Weights of a small mixture-of-experts language model, trained from scratch on English Wikipedia.
Training: 293M tokens, 8948 steps.
Below are experts of layer 7 (counted from 0) of a mixture-of-experts language model. Rows are named down (a neuron's output weights, with its number) and show model dimensions 0-255. Each number is 128 + 24 x the weight over its row's rms, rounded and kept within 0 to 255.
Before each expert's rows: "comes before" lists some tokens at least twice as common just after its tokens as in all text. This comes from a sample of Wikipedia text that the model never trained on. Tokens count by the router's weight.

# expert 11
comes before: " the", "==\n", " his", " these", " is", " which"
down4 [156 124 113 113 111 105 147 117 118 174 103 128 107 120 141 163 140 127 139 129 152  95 101  88 138 138 135 122 139 151  85 128 137 135 123 116 138 139 137 161  90 125  94 122 123  96  89  53 142  66 147 108  94 116 105 143 150 132 112 132 110 139 111 128 147 121 132 129 104 107 192 141 151 105 132  80 109 127 107 142  87 172 144 118 160 167 149 118 118 147  86 109 124 139 130 116 112  73 114 129  84 111 149 139 105 119 141 107 133 156 123 140 114 116 141 101 101 112 125  88 135 106 112 147 137 113 181 120 130 166  67 126 139 113 100 112 122 183 119 163  95 121 161 159 152 120 142 123  91 118 161 102 150 164 119 152 127  79  99 118 146 108 144 124 126 110 102 142 129 113 106 132 114 128 141 129 126  82 141 165 148 155  79 112 113 119 160 168  87 155 123 117 127 145 169 128 108 108 117 120 103 144 128 158 132 149 117 109 114 100 128 150  98 119 120 102 120 157 129 151  63 162 131 112 143 139 167 132  97 120 168 149 117 134 134 128 153 111 119 159 100 102 106 106 141  85  96 143 128 146 136 148 122  95 172 179]
down5 [155 107  83 159 128 178  91 125 153 112 188 107 104  79 144  83 149 120  90 124 110 155 119 136 127 136 113 138 131 134 134 112 156 134 152  98  67 174 110 118 146 137 148 135 119 120 121 119 161 136 172 141 161 105 113  82 122 117 143  86 150 148 127 128 132 150 158  93 140  93 115 127  82 107  90 154 112 126  72 148 126 101 125 124 127 172 133 108 115 131  98 132 121 108 117 105 130 125  88 105 110  65 112 100  98 109 130 171 133 121 148 105 118 138 138  90 123 108 104 122  89 118 100 134 139 123  56 140  82 134 147 110 138 143 100 124 109 111 122 105 101 108  88 140  84 147 125 134 122 114 154 121 146 126 111 153 117 165 121 142 111 110  90 112 194 134 145 147 140 137 113 160 115 121 126 112 157 127 150 108 127  96 118 157 114 102 140 123 147 176 145 159 115 100 164 149 150 106 129 144 135 133 153 131  93 121 119 118  84 104 111  85 150 137 132 122 132 129 119 130 124 136 115 126 144 145 161  82 161 123 102 156 116  90 152 100  92  95 117 105 101 139 127 118 113 182  94 111 147 138 120 121 166 146 164 120]
down6 [150 116  68 129 150  92 108 131 150 144 168 103 102 134 139 166 172 116  95 105 141 144  92 150 152 103 149 159 160 141 110 100 134 120 180 154  92  95 107 147 132 178 100 123 164 159 116 142 174  91 113 117 140 146 115 152 108 178 139 130 126 120 160 105 156 155 146 166 144 149 146  99 126 113  99 103 105 110 149 147 122 148 155 101 146 177 121 114 125 143  90 135 144 134  89  95 134 141 113 119 134 138 174 111 126 102  98 116 114 111 124 131  79 160 133 171 177 124 140  87 109 118 122 133 156 132  97 137 136 127 114 159 124 158 143 131 148 132 116 109 142 137 125 147 118  88 112 124 137 165 126 135 133 132 144 134 113 109 171 144 114 140  80 113 162 120 119 127 132 170 133  78 126 179 159 160 152 115 139 136 122 123  99 119 127 142 140  93 105 168 164 182 136 148 168 127 148 127 154 120  99 134 110 129 155 124 125 137  92 140 121 135 122 177 106 128 140 128  90 166 134 104 131 116  98 141 125 133 150 144 155 120  90  81 121 165 163 103 109 191 124 155 135 150 143 141 115 141 136 121 117 127 163 178 125  98]
down7 [135 119 161  67  83 114 138 148 125 128 156 148 119 115  81 153  90 150 133 113  94 144  95 136 140 135 117 179 154 122 139 158 155 116 131 104 129  89 118 144 130 119  87 170 137 148 149 130 157 137 108  92 153 156 120 147 100 127 137  86 123 190 141  95 124 132 102 109 132 149 106 138 164 149  86 107  97  87  87 174 109 109 108 122 123  91 122 138  97  95 124 105 107 130 109 127 120 113 132 152 127 139 142 132 146 121 168 128 102 144 126 135 116 117 115 153 124 125 163 115 154 151 161 144 133 165 148 120 129 165 166 107 120 100  56 145 114 146 145 104 127 120 114 110 142 116  97 117  81  93 136  73  68 111 118 136 115 140 112 103  86 134  78 149 119 152 143 118 145 162 124 113 125 157 129 142 109 175 130  68 124 127 127 150 133 139 118 141 126 160 150 128 134 141 104  98 116 157 140 144 101 118 120  72 136 139 144 185 118 180 122 122 139 118 148 133 114  97 129 115 132 131 118 122 129 137 127 164 140 178 112 120 118 151 165 107 146 125 163 162 114 134  94 102  92 178 104 148 141 109 151 136 121 124 123 159]
down8 [168  96  82 163 105 114 154 117 147 117 161 115  89 132  95 131  93 137 103 140 132 115 138 174 158 105  80 110 114  99 102 131 128  74  82 142 134 101 133 117 139  93 146 152 121 139  99 144 141 139 121 121 123 130 170 124 128 114 108  89 140 116 158 137 118 126 120 169 188 166 137 121 110 156  99 137 105 136 105 115 129 130 108 119 152 110 112 136 113 105 105 105 117 156 118 112  91  88 120 132 150  49 133 128 118 145 111 124 115 152 137 133 111  94 172 156 108 123 116 135  91  83 122 129  97 175 128 136 146 110 111 114 126 103 120 108 128  77  85 153  94 130 149 100 129 101 118 115  79 132 168 135 110 144 161 143 137 135 130 104 131 129 110 194 144 160  82 153 125 143 136 119 121 123 162 174 149 160 110 152 130 108 141 111 131 159 129 143 109 106 127 123 120 131 149 154 108 115 154 112 162 106 121 130 126 116 147 104 169 134 158 102 130 150 117 146 162 149 168 120 153 133 144 128 101 143  88 156 100 100 101 147  86 197 186 143 124 131 149 127 155 124 135 147  93 105 135 134 141  83 131 147 130 100 123 146]
down9 [127 129 108 120  58 128 142 110 140 115 161 161 135 106 125 131  62 118 157 120 112 121 142 166 155 136 131  85 167 153 127 109 144 129 123  74 173 158 110 114 105 112 129 118 160 130 146 104 108 109 119 140 105 109 149 126 100  89 162 154  94  97 117 139 146 110 103 125 169 144 105  98 156 115 151 121 121 128 122 126 164  78 119 105 106 122 138 118 141 135 170 117 128 115 128 130  96 167 124 139 114 141 108 121 144  86 111  98  81 172 153 127 140 112 139  76 136 181 146 144 100 122 120 135 143 173 118  93 123 117 139 130 144 111 136 165 121 120 141  73 111 116 153  95 127 143 117 126 160  79  92 163  79 120 128 111 117 120 112 147 147  98 123 138 112 115 150 139 144 144 163  98 101 151 117 116 105 123 139 154 126 147 106 119 166 133 108 139 106 150 125 129 100 162 117 172 129 130 146  85 145 134 112 132 114  94 103 159  96 118 162 123 168 148 109 138 153 131 112  89 143 117 149 144 130 143 115 164 127 119 157 111  95 135 157 108 118 132 102 133 166 180 152 189 129 160 139 110 127 160 108 164  97 168  85 159]
down10 [109  91 116 120 145 122  83 101 124 150 143 125 117  96 139 105 168 129 114 142 171 149 153 141 120 132 126 131  97 144 120  99 172 131 115 112  94 148 135 166 129 120 136 121 124 129 153  83 150 144 112 135  73 107 126 136 111 162 132 146 180  83 111 150 136  86 161 149  94 164 113  88 132 137 104 101 128 127 154 131 110 136 135 113 162  88 146 108 130  83 124 139 111 134 164 107 133 148 114 137 145 125 169 122 148 122 115 140 119 108 117 118 113 159 156 108 129 146 160 141 137  87 142  88 112 125 133 121 141 138 110 183  89 122 110  86 119 100  83 119 135 129 103 150  91 121 174 144 149 137 131  89 128 125 135 133 142 165 107 146 144 106 147 146 127 147 168 112 102 113  89 141 155 147 122 130 138 125 124 140 126 101 147 175 151 121 181 140 142 105 106 130 123  96 198 126 170  91 128 170 122  99 114 157 158 107 137 131 137 107 136 150 110 102 106 107 113 209 109 194 146 127 101 168 133 137 158 156  85 136 125 121 153 119 103 126 135 141 154 116 145  97 166 148 110 167 107 136  77 131 104 113 106 123 146 121]
down11 [153 123 107 169 153  75 140 137 157 113 149 137 116 123 170  98 135 125 120  96 137 167 133 141  89 127 148 132 140 131 126  93 117 142 136 146 140 124 100 157 102 138 114 123 114  88 196 117 134 138 153 105 143 146 106 152 125 137 121 100 121 138 141  92 128 135 150 125  84 148 100 143 132 130 148 137 121 125 116 137 124 152 120 139 156 137 140 111 109 140 130 160 140 150 110 125  96  87 122 114 120 126 146 152 170 146 146 157 141 156 140 111 125  82 139 116 165 120 115 111 130 193 121 127 106 121 146 172 148 157 133 138 122 152  73 118 123 126  93 120 157 108 111 142 148 117  94 154 133  88 124 166 106  82 113 196 159 144 138 146 108 129 100 146 136 106 175 152 151 134  69 156 129 150 115 121 131 138  80 117 126  95 167 122 109 102 117 120 154 122 182 109 118  94 111 176 180 132 128 143 111 136 142 127 170 156 143 107 123 118 138 139 180 177 111 128 147 122 121 129 126 116 124 137 192 149 149 149 113 113 120 109 108  76 137 145 120 151 122 122 142 223 111 149 116 108 144 165 125 142 148 160 127 149 129 102]

# expert 16
comes before: " |", " |\n", "|", " is", "\n", "==\n"
down0 [113 107 124 131 157 147 148 165 109 166 142 180 107  94 154 160 117 143 112 133 114 146 145 152 111 141 141 121  98 192 113 151  99 103 159 118 163 149 139 144  74 105 119 133 148 146 152 162  66 158 134 106 131 137 112 155 145 161 127 122  99 109 115  93 201 114 124 118 159  91 132 121 113 113 118 169 145 103 116 112 126 113 103 100  89 103 149 108  77 136 123 108 122 102  79 140 128  90 145 136 161  98 137 136 102 122  93 156 138 148 144 116 143 161 150 143  90 115 151 105  85 159 115 160 147 132 103 118 124 155 132 125 138 145 103 123 146 170 137 161 150 126 125 140  93 131 111 153 155 161 130 150 149 115 147 125 118 111 157  64 132 119 151 146 131 138 154  99 144 114  96 138 164 101 120 112  94 157 102 147 113 108 140 156 128 198 158 169 123 104 137 129 139 160 115 129 107 121  82 117 154 142 124 140 116 164 124 126 123 170 132 149 112  89 117 100 179 145 132 125 139 108 120 107 140 126 129 105  96 103 128 132 116 127 119 145 124  90 130 137 106 115 119 164 112  92 165 112  94 174 139 139 110 143 167 117]
down1 [ 89 111  79 140 103 145 124 145 115 156 102 109 140 151 150 155 101 135 176  73 149 134 133 104 160  96 150  95 109 165 109 154 137 132 151 100 152 144 130 105 132 143 140 127 142 111 117 183  73 125 102 132  93 142 139 103 112 106 109 125 103 103 104 120 121 106 124 132 144 133 153 138 114 149 111 105 116  98 155 104 148 138 144 134 106 132 143 142 140 118 109 151 108 115 140 137 114 118 150 179 166 170 135 124 148 103 112 143 174 148 127 140 139 127 104 183 137 136 148 108  86 114  95 152 141 139 144 137 142 147 144 142 136 165  94 152 101 167 156 115 167 120 146 137 133 157  96 141 111 108 124 156 155 108 145 130  81 128 162 148 141 139 136 137 139 145 110 127 160  76 104 144  97 188 121 130 120 148 157 126 129  95 130 100 108 109 110 104 117 142  94  95 104 185 103 126 115 143 170 124 130 153  96 155 196 136 103 146 115 154 142 148 171 116 127 144 132 111 178 136 129  99 153 137 134 127  90 125 116  90 124 128 120 166  90 137 165 142 154 157 139  97 155 164 120 132  87 184 161 114 131 142 132 178 129 115]
down2 [131 104  98 112 147 151 156 125 142 149 133 154 152 151 111 129 166 162  95 131 118 131 123 138 128 130 176 111 154  95  92 142 153 146 121 159 123 160 147 149 155  94 126 134 147 129 108 132 162 149 126 155 171 106 139 100 150 177 132 148 144 112 117  93 150 118 105  92 127 198 112 140  87 122 167 133 130 109 106 127  98 109  92 156 135 106 131 122 133 168 186  95  92 105 117 128  95 101 178 184 140 176 121 161 139 122 104 137  82 153 126 162 124  92 107 141 141 119 139 156 135 102 117 127 167 103 104 109 146 120 137  67 119 142 171 174 115  90 135 146 125 141 129 125 108 119 144 118 145 145 158 140 137 109 100 103 132 130 194 124 131 111 117 141 154 148 158 143 137 147 132 139 123 108 120 126 125 107 122  97 117 116 125 201 122  83 160  86 140 125 165 125 141 197 116 134 114 162  94 113 115 126 122 165 135 138  99 132 122 144  93  98 143 136 153  76 113 136 119 120 108 133 162 117 156 149 115 125 105 130 142 112 133 143  88 137 123 138 169  94 129 128 130 128 115 118 120 117 153 125 110 158 108 132  82 116]
down3 [131 116 147 137 125 111 143  89 118 136 151 128 128 163 134 131  99 129 112 131 159 131 109 145 125 107 104 141 139 132 134 141 140 162  90 145 150 120 108 135 155 108 112 141  83 119 130 165 127 112 115 154  98 122 105 180 109 123 129 145 105 129  89 129 108 133  83 154 156 171  93 115 130 102 142 103 125 120 106 157 116 147 118 107 113 126  78  74 150 142  85  86 116 115 153 110 137 104 123 109 158 149 118 124 132 174 191  71 121 107 134 109 109 113 172 121 148 154 135 134 142 141 100 128 119 110 120 120 154 149 123 183 145  90  68 129 155 116 133 144 130 125 112 149 108 127 116 128 119 138 161 175 128 123 138 172 125 131 115 164 140  87 134 131 149 133 126 109 176 131 133 187 147 154 108 160 154 117 106 113 140 134 114 165 133 170  93 141 145 179  92 140 174 107 106 100 130 120 172  99 109 144 140 129 174 120 108 149 151 137 183  82  95  96 161 116 148 160 116 112 144 123 128 103 140 138 112 137 132  70  91 168  74 111 127  95 122 119 117 142 116 122 123 140 145 120 149 116 102 111  77 135 144  88 126 128]
down4 [104  90 131 126 115 141 124  98 109 147 147 176 125 144 176  94  83 100 151 127 108 122  61 156  88 129  96  93 130 164 115 126 158 130 142  86 152 122 118 104 136 171  84  98 109  53 133 151 129 109 150 154 102 143 131 161 127 104 133 130 105 107 109 126 129 139  65 118 152 121 129 151 137 127  98 147 138 174 143 142 131 130  97 122 121 110 113 146 125 159 144  94 143 126  99  87 109  75 138 122 124 114  98 170 103 145 117 151 193 133 119  94 110 105 138 152 102 131 153 136  92 188 137 148 113 114 113  97 153 152 101 119 160 114 134 163 120 187 121 115 134 133 146  88 167  73 132 112 125 104 105 108 130 110 105 157 165 140 111 131 113 121 161 155 112 127 131 118 121 140 138 110 157 134 107  99 146 129 100 128 141  84 107 117 150 106 124 137 122 152 125 143 130 110  97 108 158 104  93 121 138 115 126 113 118 126 122 164 103  69 144 134 135 124 133 117 129 131 125 140 139 125 150 124 164 108 124 153  72 114  91 130 156 141  96 148 166  84  94 127 148 104 124 112 114 171 156 113 142 134 138 133 135 109 147 128]
down5 [135 118 109 138 126 137 145 167  86 123  84 107 112  97 146 173 143 140 150 129 123 109 152 152 145 134 111 123 115 144 137 111  97 140 104  89 169 165 132 183 109 156 180  72 184  90  95 154 130 118 133  98 144 159 129 130 136  86 164 145  97 140 146 168  88  89  98 106 121 116 140 110 133 127 123 171 175 138 153 168 121 122  98 178 140 141  91 138 144 151 104  93 126 133 123 169 146 102 151 120 161 159 133 147 127 124 130 139 138 127 147 125 172 133 141 130 137  83 128 131 158 110 133 130 111 124 125 130 142 169 149 170 133 145 125  93 126 126  82 118 133 143 128 110  88 135 184 124 114 118  72 163 128 162 145 167 163 106 118 123 153 144 161 155 132 110 146 161 153 147 179 146 137 105 101 133 104 147 176 147 117 133 147 131  92 126 116 127 113 103 126 111 147 135 110 129 134  87 119 137 141  98 169 119 146 149 155 126 132 163 140 168  94 143 136 118 125 106 158 107 130 163 124 117 114 148 137 134  73  74 152 110 124 120 154 101 109 116 116 111 149  99 129  97 158  97 132 101 114 142 158 145 131 124 136 137]
down6 [145  67 119  92 158  71  68 155 108 135 188  79 128 116 120 159 125 134  71 138 154 131 104 143 109 178 104 189 184 146 129 111 137 142 102 138 135 118 124 140 120 119 115 100 126 120 133 124 137 155 149 110 132 137 120 120 172 142 154 142 158 152 103 133 125 126 108 160 139 124 150 160 126  85 110 170 117  97 115  86 120 107 150 114 131 147 136 129 120 147 131  97 115  55  86 135 119 150 130 163 146 151 100 131 130  86  93 153 145 126 122  89 128 130 125 142 163 109 143 127 125 108 117 159 147 110 127 146 127 167 140  93 181 129 188 129 153 129 113 151 124 121 115 129  99 105 135 110 130 128 169 178 156 160 154  99 121  83 142  92 129 135 147 147 146 160  99 118 120 116 132 120 126 115 139 173 144 135 131 101 136 168 143 140 103 139 171 141 125 139 133 127 122 147 155 110 159 116 160 125 105 137 120 158 115  86 144 127 117 130  98 129 119 154 103 123 127 119 117 100 136 105 122 119 166 143 126  95 130 158 136 140 112 122  68 148 158 163  97  85  90 108 119  98 133 114 169 164 124 133 123 160 118 127 126 133]
down7 [195 152 108 118 104  80 112 126  83 100 115 154 135 140 119  84 126 147 108 141  97 164 160 104 109 122 113 164 153 120 139 126 150 120 108 121  79 141 125 106 134 157 117 135 134 106  98 155 112 131 153 164 148 120 121 140  89 144 141 117 107 117 135 122 145 152 118 135  95  58 170 155 153  62  96 145  82 122 155 106 136 150 162 115 144 138 167 130 153 120 103 110  85 143 108  96 135 140 213  99 151 159 157 130 127 142 140  80 145  92 153 131 125 141 125 126 102 111 107 113 139 132 128 173 106 105 152 186 167 129 106 146 133 149 110 129 117 126 126 118 119 147 114 115 143 105 163 134 126 123  96 141 148  93 147 146 126 120  85 143 150 141 111 168 103 143 161 121 100 122 102 132 138 152 123 143 178 125 119 129 137 122 120 118 148 132 169 169 102 154 139 101  94  99 107 124 115 107 120 128 100 123 145 141 110 130  85 131 114 129 123 119  99 127 120 143 172 112 143 170 144 173 117 125  88 147 131 127 155 124 130 191 113 134  91 140 145 112  98 100 115 165 100 135 100 138 132 121 124  84 141 102 120 109 125 102]

# expert 7
comes before: " the", " a", " his", " be", " their", " an"
down3 [131 142 176 179 118 188 127 169 182 123 123 118 123 121 138 124 103  84 165 156 132 117 132 134 142 105 120 135 101 129 136 147 129  82 130 104 138 123 107 124 104 129 153 126 167 133 155 109 120 180 130 170 126 152 195 134 127 131 164 178 101 138 144  73 121 122  87 166 108 171 142 148 112 127 100 111 119 101 134  89  73 124  98 130 127 140 112 157 127 106 119 116 124 111  95  92  86 169 130 159  88 108 107  92 145 168 111 142 129 119 113 121 100 109  97  95  90 115 134 149 145 156  82 132 127 160 139 119 131 140 142 104  93 140 134 173 104  73 135 161 160 150 117 113 135 151 127 131 138 117 162 151 124 141 126 110  81  92 129  87 123 147 117 173 119  80 142  93 125 146 137 198 125 139  88 107 133 142 129 130 113 163 132 158 121 110 123 128 110 116 111 139 126 124 159 152 113 135 140 152 123 141 116 120 167 134 150 134 162 121 124 114 168 151 135 107 152 111 122 167 141  96 131 108 142  96 132 144 121 165 125 140 125 142 128  98 115 109 101 139 131  95 152 126 121 133 135 160 153 140 104 109  98  83 144 134]
down4 [113 128 117 151 129 143 117  95 101 141 118 120 179  99 156 141 167  95  94 126 130 115 128 121 127 144 140 169 154  94 139 150 129  86 118 147  89 145 119 114 134 133 107 130 136 157 115 162  91 132 124 127 118 105 110 119  84 174  88 139 148  95 129  84 135 108  96 161 115 102 147 133 128 119 114  80 127 155 142 147 116 141 152 165 140 134 105  83  95 153 147 147 141 119 144 119 146 118 142  91 124 186 176 123 101  87 137 154 129 134 137 112 143 152  85 137 135 115 137  84 148 124 140  88 112 121 127 135 113  90 127 109 107 126 137 126 142  93  99 121  96  95 102  86 121  49 146 148 109 141 114 159 146 145 158 130 126 128 124 160 131 164 127 118 143 140 123 144  92 131  78 111  96 118 131 116 173 116 111  71 107 177 103 125 145 131 140 152 118 149 131 100 125  96 122 109 133 131 132  94 156 115 156 145 137 124 146 123 121 143 128  71  91 141 118 113  83 123 124 101 169 139 131 133 111 136 138 152 125 115 117 125 108  64 128 152 150 134 119  98 153 102 149 155 178 162 151 193 139  83 171 129 125 129 113 143]
down5 [148 104  70 129 133 146 129 126 133 142 149 141 120 140 113 115 142  87 116  79 112  79 138 146 130  76 112 104  98 116 135 159 102 142 142 147 148 168 165 156 101 125  90 119 128 143  94  96 126  96 114 135 126 113 139  96 173 125 155 102 130 114 120 133 126 136 169 106 143 121 122 154 123  95 136 109  91 143 128 108 148 165 154 119 124 148 135  89 108 101 150 154 125 101 142 110 129  78 150 101 106 133 141 107 101  94 143 122 111 115 119 108 147 144 159 162 139 139 129 122 154 118 139 173 135 135 141 115 180 137 166 124 157 115 124  95 124 131 115 134 146 148 146 104 119 112  93 151 115 142 122 104 149 129 131 161 180 116 122 142 105 152 129 186 143 118 114 187 134 103 128  92 128 147 171 164 139 142 181 113 127 108 104 151 143 126  97 124  99 190 123 101 127  89 151  83 137 141 110  86 131 168 133 148 126 126  90 159 149 100  90 106  87 136  70 132 131 110 115 122  89 117 155 172  96 131 162 106 122 136 125 138 141  93 138 192 136 148 158  87 138 132 112  82 129 120 124 124 127 126 166 131 154 136 111 112]
down6 [ 90 107 137 130 154 114 138 186 140 135 100 115 110  94 141  65 117  97 148 115 107 114  95 156 116 103 144  97 120 148 139 162 150 103 168 119 145 137 124 170 111 154 142 123 113 146 101 130 120 104 113  85 155 139 128 162 165 160 116 139  82 138 102 131 104 107 187 139 184  67 134 149 110 109  29 126 104  99 140 104 140 133 120 120  97 134 183 106 154 100 142 119 116 127 183 125 164  88 145 140 117 142  92 145 180 110 155 152 142 141 122 137 143 128 159 134 151 119 148 152 125 106 132 106 122 119 127 123 120 153 163 124 164 137  98 136 156 136 123 135 143 112  95 120 122 146 108 139 143 141 144 109 133  89 114 150 143 128 125 114  84 147  82 102 137 144  99 154 134 129 137 118  78 134 128 161 145 126 139 111  91 173 127 165 118 119 122 117 110 138 123 145 132 130 131 140 130 149 122 121 107 114 137 128 120 128 139  99 112 139 112 114 139 123 159 131 135 126 109 138 114 109 100 102 131 189 105 108 193  97  61 108 138 121 121 139 127 111 134 107 136 197 134 120 144 106  97 128 151 122 107 123 112  98 142 107]
down7 [141 149 123 147 169 164 150 143 120 153 110 114 154  60 117 155 144 112 140 157 125 129 112 141 111 111 122 137 118 174 156 122 154 145  81 126 121 135 146 150 136 116 144 137  86 143 128 143 122 112 148 131 147 115  97 129 147 116  97 128 130 129 161 101  93 167 155 150 151  85 132 166 103 151  85 123 161 114  97  83 177  91 127  96 134 160 124 144 134 116 119 112 121 141  97 102 122 106 146 149  90 133 119  84 130 136 104 132 131 143  85 107 160 142 131 127 134 148  78 177 184 139 117 173  85 167 138 142 148 133 187 127 127 166 133 133 127 131 111 114 114 208 122  85 115 147 148 184 131 140 136  98 155 100 159 107 133 101 108 166 119 146 141 128 103  89 117  82 110 127 148 107 139 116 193 123  92 122 167  95 116 108 146 109 115 151 102 116 124 129 114 123 159 152 115 122 132 117 120  97 100 121 138 117 127 116 105 118 137 115 147  98 157 137 104 124 152 125 120 117 121 114 144  94 133 130 133 102 154  88 146 163 104 137  96 142  96 145 140 103 127 133 135  97  86  99 165 125 126 128  82 140 139 118 156 157]
down8 [103  90 114 128  88 149 160  84 123 114 131 115 126 132  97 114 137 135 134 105  96 116 114 146 146 118 101 111  97  97 157 125 108 116 112 118 132  99 105 163 111 103  77 142  88 118  94 131 124 161 131 108 153 105  70 101 109  99 155  97 117 117  86 151  91 152  96 106 127 116 136 115 125 106  93 119  91  99 108 146 151 141 141 124  87 100 105 100 136 170 149 146 147 112 167 167 139 100 144 114 161 156 114 130 116 157  85 132  97 119 110 159 106 109 114 115  81 150  97 158 107 106 163 118 138 103 138 109  81 176 141 170 125 161  69 118 121  91 125 123 134  92 137 131 131 117 110 101 148 110 151 113  96 128 114 156 108 125 125 125 118 164 122  96 141 175  93 180  82 144 133 123 138 138 104 109 170  98 145 132 108 154 119 150 136 128 131 140 175 146 138 136 123 122 132 134 131 117 154 116 135 102 113 123 104 116 123 143 122 123 142  91 138 200 141 107 100 119 118 119 132 127 136  93 113 130 137  75 123 156  84 159  75 118 128 148 141 162 107 149 141 109 130 130 124 172 117 129  95  75 121 150 111 117 111 106]
down9 [ 88 124 147 117 152 159 103 121 166  88 136  99 146 134 123  91 157 141 105 142 129 142  89 154 115  95  57 132 165 146 134 137 129 128 123 123 159 165 100 156 158 115 102 140  91 146 118 118 107 111  99 165 195 123 155 110 125 145 129 141 102 146 137 138 125 118 148 116 183  80 161 154  97 146 117  79 101 103 129  92 126 148  87 119  80 173 115 121 111 110 116 142 133 137 164  90 105 138  82 159 133 120 159 104 161  81  93 122  88  89 137 116 128  98 120 105  94 162  95 148 122 127  91 129  91 125 127 137 135 140 137 122 158 138 154 140 104 125 157 143 116 135 131 123 142  80 122 131 133 143 129 103 129 130 127 107 113 129 139 136 107 160  99 143 162  99 113 129 109 136 109 150 114 154 170 114 117 162  67  66 105 110 176 133 144 150  90 137 139 133 163 112 140 172  99 140 124 180 152 162 130 124 132 114  73 135 134 134 136 125 141 114 139 101 145  96 134 114 126 115 118 127 134 146 105 140 141 121 139 114 125 133 133 150 154 129 114 128  86 129 115 118 120 102 146 118 117 148 119 122 179 148 171 114 175 145]
down10 [132 153 130 122 127 111 152 132 136  80  63  90 156 113 109 133 127 134 143 149 123 158 150  98 129 125 116 155 134 145 122 131 130 119 104 171 123 119 134 140 159 111 103 169 138 135 122 137  94 137 165 137 101  98 121 107 139 179 134 140 128 110 131 128 139 169 105 134 101 106 142 162  81 138 184 146 151 122  89 123 126 116 138 166  59 151 190 127 136  81 150 120  98 101 104 178 141 130  81 126 130  97 154 166 109 131 117 109 177 125 167 145 152 108 124 100 143 159 110 114 120 101 101 136 130 147 128 144  73 143  91 140 143 165  96 113 140 177 114 120 121 146 158 130 124  78 131 138 146 140 123  96 144 124 109 146 100 153 144 140 122 171 110 160 137 100 148 151 143 133 127 123 153 120 140  85 158 108 143 172 142 158  97 108 139 128 115 134 166 152  88 142 176 133 124 138 122 119  87 112 181 140 148 108 136 128 134 138 122  98 122  92 115 175  87 119 153 160 139 169 112 145 119 137 121 125 127  98  65 134 156 110 115 116 130 118 115 164 150 104 137  91 160  91 119 132 134 140 129 119 132 115 153 112 127 117]